Below are experts of layer 4 (counted from 0) of a mixture-of-experts language model. Rows are named router (the router's row for the expert), gate (a neuron's input weights, with its number), up (a neuron's input weights, with its number) and show model dimensions 0-255. Each number is 128 + 24 x the weight over its row's rms, rounded and kept within 0 to 255. Numbers have three digits each.
After each expert's rows: "mostly gets" lists some tokens that are sent to it at least half of the time. This comes from a sample of Wikipedia text that the model never trained on.

# expert 9
router:112162132139172103136165155169097109120160137156125143088102142123132105137106162153101085125122124111177086145125122170100118111130098121102147118115096118155126134128146125125158144110111134096172109143125103114166129140175172129108120126117128169131179173186147167138107150118169145118126130128107113137164081109117148122150173084133181131095123134172150154133148113141145142161109136136119130150138096136132140091120099156139124141129116161112115125083106101165133127127124119082124157095117098148093181114136149146136163132134130130144074126123141125082141154089134184096128151104166120148129131122167122127102141165158095175097142141128137139125146071115149075149104115123109115101113112128114158166156113127124119125159130127169139130139133122151129118079133155
gate1:130131177120080144154097130071100137115165142149169101100153122143166068107140119127091139144079124127127124120086143111168118117131141137111178128108165101080096157169126112138132146135153120105112106144132171150085134112149159135123117154117125152084161099114135107157136105111115107163077131119161137141140111141115128121077166115132140120127130071136133152097142137164127118129142148150158147151108156116120133136096094140154154165098145112105129134161141113095108098141130091134129114140141161085135151143173153175103127120168155113106113122143106139115160103107161117115104133122086142099168094149119112183119131166159127100137095104161114112113102102102119135135127120102130104137130152180128120157119131103115141117134149186109109088132153149146091152145120100
up1:156126152130102132142157118126158141077162120183146128092169113114154105154134120113115141098103125142142126104116138134126096125150134130107166127153146135058115107156107130108102153132129153101138099122104139126092134116146151153079115124134098142114160162098132088153091101125130092119157111138147113147176122154128091127153141102099134166112159115114168185079137140162120136118133118106152153137113147086135167118141114142109128142121136169085114125146113146095121145152156085124168125135149147100130135130203163145125116117136142125124113134159100142114143131131130134137132118118116121107169068123128082174168153124136113148104083142149109102133079112120104131151125154115140089138099096128116121163108116116094131135144132160115095103178138148155065142171103082
mostly gets: " of", " for", " the", "'s", " a", " to"

# expert 40
router:112109127132126131141125104151146152119150107136144153128115130139134106138121138168135112136121148139121179147100126135135103154170158154162122151154130155163193124116081113083099164138141106139132164097131085124095146103104093126145148131162134122113128147147127091178116157151107105153104083055099058109115099124109150130097128148121126108119141135131115099144106096116128151107140123133160134128135120111096117108170189097127144124158155142129127119092103131079134128132125077172113109179104115102153137142106128168133131156143152117110160112118129113142158132156144129114130163094114066121122138151143117094163149137111167188124106143114153127149111123145082135156179141163138151112118153141133105159097123154158085143152161117118119118130106131079140142109166126
gate0:086083126107147084111107117160134139141139120129133154129101147106089150130128128146122175146156100145146182107112127160158143143108152166133175101129122132182103141114112147145177103138148114111140094128132127094094121141135131170126125131144139145125135105121130119137079156139131113124180121144150137145137143073080132122100117166089141125149134073125089152154072096135093169117088122126106177133138150108100116131167135097091081131136175144152130158119097135100122141139099053160133104142145114143121135128084142117105087138069117144113137078092138133113118129156151141105153141141162109112138120121136144104143134148159145142101135132185161142125110094131105108135150132147118141119103095139098132163139096157146116110114165093132127151141157147107139131150105123
up0:090093139117137099152141130145142152132130085154147152129106098059104148130120121149112152113154116150116154126118119157160125160130140122140154119155118129147116106091124103141175126128105143117129087130137131119141144131134119185154170120102135111101102106116161114150088147141179128121135145083134119141138139096094127133109125166096146114131128147140119118156095089093117135127146115124134156104156133106143112147152117055080086118140175166147116158115114141129138123125107076156146105107114156121093109160109146107095092133058150167133113063095135120144164139151117119106184106134146111102119102148141138125112134138177159183097095134158137135121124097151135102137193151146097131110134108103111150170105105152161159126137150134093120152122140153110124144134120132
mostly gets: "č", "ek", "ș", "esc", "ters", "fic"

# expert 39
router:157113135112123098126092172134090104125125171162116146167159117131169168109149143105131107101110129089098108148143170103123106149111120122149110110147116150072130140147155102159116164122098121164149144149155117172124158155147110134126161139105144112154090126138136118113104129121158154134141113130148103146154132151118136140169123148159091106162050115091156148129147144132121113120178140133179133171065134123169124129109109138161141103159138180093109148117145143132171106156130130142103109145098142113157137100112106128138114097175104165146133106113095110122140083093154149135129093140102103176125154130109142155142139119127131154103128143131107121088112135093160094117104157124140150113125140143140084137122118144108118189147100102098091145116158145160115127106096106
gate0:139159123160128144100140132157150127087126121134129143087128126140125140079156146149122137110124145147119098087096140120153141101099181169113084170117143128165135124093137069130134118146130106130141122118126132158106160066104133187163138090122126087158107148102134076126115153135145119108086114106115133142107141103121123135121104145179136157127122119085187141092156116130136150103110142124168164108138116193123158165113099144177116104140118188132105093102110156147131122144164083140131188084142120128150110156144141121097140141123134155146133129142101140144134139142145143097157115137090121139143115119127116132106135140133140169142164095091122123098121099099165094108148149171130121106119137117144130100108110139104110127119134126097105134119142150162094058109126122
up0:127144089133117157116106116145143133148106143128078112093114125125175144057152112125118102105117085158112082122099120122134128090105159176140122156131122160154136103102140096130146122168119120121145142119153134172111154117123132176159113115091099094149108151123140082157110156152141109153084087134098133131125122138093117138147114116133163126125127092100160162101145130154157134107152127110147132107138127186163161137092140129195113135128114157127104101110099095149138100149123104133127180096138151137154111158146133112110143147152140128118127158165117113142138165134151190121134110128097123117136087148142134114114116164142110144131160079110139119085100147117139077123146134155123191121145151120144150114100130133131125090112082114116166127086134184090120108102123134
mostly gets: "|---|---|---|---|", "°W", " | W ", "L |", " Ham", " During"

# expert 55
router:129136127139128126084170147133111127113114096165145117149171131122133137062099185138090117117139111126153125131120102139150142158126085113115121117133142130148118163122148156098122110123139119108110160098092098106142117099134166117108093105132107103191145089150140189126150174136155165092118128111145131147140103059136130162112126117143099128107113134127132157150111127116118095163112141151086125120140149134088162113107121111150156098105115100167131104088102129173203162138084131135147149159124102116104128158132100106150127174136138121136104104120148149136108171132149153112140096142151134160123118124129133160103130165154113070121119082138146130139156073106112132132141083112127142139107119123124149127181130125110113157120104128108165130101085115173148153128097123
gate0:180103107153135127111100167080117149189135136157109106147129137179101155101121123164131156065110117151103103127167158149128125167159078110120131140106130139138166125120156135123122119121147147117150116101122119151109069081139107133108095115161134117201100140150154141129117096108110141140126119136157109157105092162138105109106166109120135135170137117087188114129079099127150115138130154102173128105128094147126140115123121080146101154124151117145096143125078132105158202143121110111123122125088141123110146125140102088146131107133175118116146130085170127159098143143130154117125106141123112163131108135115150111101128117151136109154109163149158107118150118085104115106102141157161133141081130133114124133129141154084146134133138143118155120148104107091128157117142143
up0:125101107145131108103086134084110147161132120174136116136134126186118145120095135167107122060175116138112152150168138135118117183137096108130154172119099146142162101089179144139137129151129134140153143080116165146115068089121101139121098094180163087157112126148141139124159090104118113139119108156116107134125098167123126117091154133145110133138128124103170106131111102135172121138119155101136100102130126164129127106122109086127128127125196116126088145132105151126145176132120120145163127134106149158129101125151071092128107121127148102137162137080180144149094130141149136134136077162122113162155128125105172107119109132123125099157098111143137115118135104136125088105113151157128163121094122129134120115131158137122124094117130133133148104164088112120137133128180137
mostly gets: " is a", " other", " are", " was a", " with a", " several"

# expert 53
router:106132095153181143143143130132126139128141141150136132131133108145156116111108198143138169106138112133120116107147177136116115166123126101066125097104124127134115170122132124139110136110139173118133164115073109094132106096142119104158089130146121144153140090127150151175165149112180143131150158137147127149132098113109086185138110121162125132099121119151120156154100146107125076140122148152103148110141134160139144113098164093126149127140138080095177135108104128159135148145116087143121139131117113119120112148103159107120145127144131141105121107151107103119084181138145143150097147126153137154083105131121139170107121140179126135078090131141172148152168117118147146140130111141112137119119104116135179179187097100108120151108098159088114121126115137149157176110129162
gate1:128133138109091136160087127122132155134077105114125124119129152127132105099178152099138117132110140142105131141100120120097121169165118130110130133111137141166124095134118117143133087175106154120101145119122126136110135120125082115111148157175123125154136068092108118147139122124109054140086132133165112121098122166146150147160164143136120082119154103108148092116107124220126124121127144078107129153167079156117129114119150083147125122117175122137086150130109107103147134146086136149142167143090143143181102129096144144125127131115143112118135173122147147163138070151152132166132128161133085119148174119109148154159120133140133120168124105146129148110121141145150119143135116136124166110092167130114121121064093094110152105137146132115127157162140134089098126101126138
up1:134116124116125138171118152141173159142102136136133128146144142162144088122159117090112127124121130135102122110096128125118119138151119141140092099124165125161130111139131117160136104149100140113106149055105083171142124121117124128122131161156157172167116101132124131157137094131138096115111140122171110121093134182151120158120170142138100138111157108131113121117141141186129110086116127092120140117149108130116108100107155113150142136098141110099123151137111117112168127142105147107104151142084149124141075114064115136129158110106117150126133146128155142157106105151185148153138122144135106134200136129135148148126120136137104089147137107157094150123127141103166157116203117132116145107092132125070105139107086059095131101119116142082161150153164118116072148137129115
mostly gets: " his", " that", " it", " her", " which", ", which"

# expert 10
router:132156116115137130134118130110151105156147090107135129135118142185125108151167115138120149152094135161119149120168097106127174157109114135110081144106149140141127146144119165094085141114107094156144128138095119145091135111081079153108102146120158123109088130119166107135094114139120129147073147114139104130131134138105161125187143156118103093097148127143106117136105118152152176152106156131070121155143122098132146126152201163120124111099122128111119136146152137072110110164160103103080156052114170103083140123115112147122146163156121124142140140137166123125125113090116155152126058110127112133103109118150116141095136120168106146113122128122113140139147140147144089114149120160167102151125130137119126098154127122104150096155144136102108152182104112129103115143102127
gate0:130107132107170124121145082147135107161130157145135152168113160173080141142168144115115113117161116160176152107104113152101168139121089168135123125088089155160131148131131131107132192133123155086127117137126124126137110164082099192127079132101129099129129142140141092126131098143114079146132126159127118098146104123101170120130083148096091135136140147119139102122111122133083085123109121092100120128132094159092129160137111136139097091114151114111148143085138136137114078159146149144153147116118118123117131137113159117128118131171133151110077129149136115130131115104138113115090150097108124151104128129138115160127117190171097123108088146133127135141166138119152143078158129132140149129137153186125153175159136129107099089121131078136107121160141145162149118121097127
up0:113151145093181095092148121128123098151121160157102130154115186189081163119120141115128158128106109159150126104129099154091188137104112156152143154112118133154126132116151144088141137106115103085139109158100083112103089110069111177128117114096129121124125100145108141132114120138122088139117120144142139122161124125065156124163090112135105131134137172110163094121095118173063159161091117093096112118136109156125134156148140161166103110096120125102130154121132154116122098121150119135133159119129166112100135149094156072109149150132121140141103128116132100148139125104149111118116108119120122168124099147137124132128141171156091104141107109114127118107161142130122110117134135164117131114146138179150160115174168150120129108141139136133114119195115150132162135130099144
mostly gets: " Lem", "oute", "odge", "uke", "ony", " le"

# expert 13
router:182095097133173165142115144092168115162119087083129121115112103095116165160134126085125132156187125096125123091145173154128130092105165087152115121140059126158122132144126110171124117150118157147111105153136117145120126132106100127145098126107145138091143151124156124125126094135131142165121129108117115119167136122168176131119118125105164130100163140114073100136133163118140121094126151144104127151113104144113098121136160139090138101108117120109140137134157140131139089116102116153132112141134114136131147106104141130105128183109149134128120069138130126156128136117158089129176151145148141123085147098097083136187116121171106105104126142111135140121099123142147118167094159142133111112118182116107181141158167152124149093117084139118142140123172100136085129095137132
gate0:165119115107150158120157145136164129111141137135074123132150118144074167131142115116112125147155130142121086124140143177134160146107111115115158118094070106097102137143128143116121139126123155121096146175139139103103126120119127153125101120160150116115149108157162165132086126142129149155100120128140095091144159177198143099147105134130170126092133133110117094155099164097102121084167140134098136103110122143134147093103114162124122117078078122144169153107130129134153074123105166151141120111149145114083149118170141116090127116113126128121061087141137124111143143084161123093169132114136134148125102119135175138144113141135135122096124120121160153124122119119153114166110127081159150102128134132115167130140170147121165131159102130125130079131154074091141118152127106
up0:137123150077148129118137151124174139122155110113109116107117127123100170130167130104108123130154121152119074154160140151160158134114143096124163135078105111090093120136112121145115134138112150135085149174130117077118108129129116162169118111156168148096135125161150166128093137152107146145116120128127096072185169146137132096157140115132152113052119111119114109150112189137122130110158127108086139110131091135113138089111118138108101122104104124143159157102142104144143074114106129141144148128122162097098153096139134124104153136127111124126092096101148112124095152094161116103169117124115132138120107114106156140155126126152132142139115094151169143171101094133147122150129169105148168099119097144104151129133151151113175135163103158141140082175137086121128134169120130
mostly gets: " others", " bus", "ops", " Ba", " half", "inning"

# expert 48
router:098140125168188137112178132119148143099101102108083107137134138172120136146134107103061146168195162126144143118161090101132129146134119132150103151109142150134134123156147146117137145118120099095142116123150162151150125109120162145183145130106124154139138085115159119151147117147177123100171109083179143109134153131135094128137087080119126136075142131163135149150164101149124140093126132144108114122149119140141137124151164154113102137158150107108102162133145130114150097121123170140140114080113102172108094152121142115101112165097154114135136175102132132141128127148136131124111160127133112144116136123090131115136070152150106135124170169124126122140087132133140147154154105117151149147146186104152114102125169141103120155119081072122111118099100117126119128107119085
gate0:110107137142120080181094137174145148156131117149124091136118163112101141175118141139132167127149159158119143116114123129153091151095151143114092139151134134117136153118100120119151149148092131088148125079119117137113125106146100151112163115112112129131104149149154125104094143138132136135144143170132112151146129099145121163107153137088167133111128119129117138137124113117146094109150121147124167076130167101133085113174164117139128137090144054101150181150120136084104170141108139127127105080132157088147119115084102122104051156080115126143129105164158105089189170119148107124102143138109120112117097126121153155125115135142158125121093093117121120091118108149168092148146150133137123152097151108135147133157127108090126151107149155132103163143165121134142124145104121
up0:116140144154125123141101147120151148173106125156139138149133182114091132120125064134158174104117121150191120121157150123127113199109125141077086120122144111189168122161154112125120127169116131110163112132158126106139110126151108183108132102106088130150108155130119083085093114151122173108103160168147146152142148103155103119120166102071151132121165121086115119136079135118159142137130120114108161128126145091139099167142135105160110139131127140129122127158131120081145129126106136130123099079107136087121150126073098128107088111138092106160123106133146118088171107131114162124103111130132113151124105154146115143126093109155134116141102120134141108126117111144174086131157123168140156165088139131123139129151095111124132114131109108105139118132154138127134164115158097
mostly gets: "10", "15", "11", "13", "16", " four"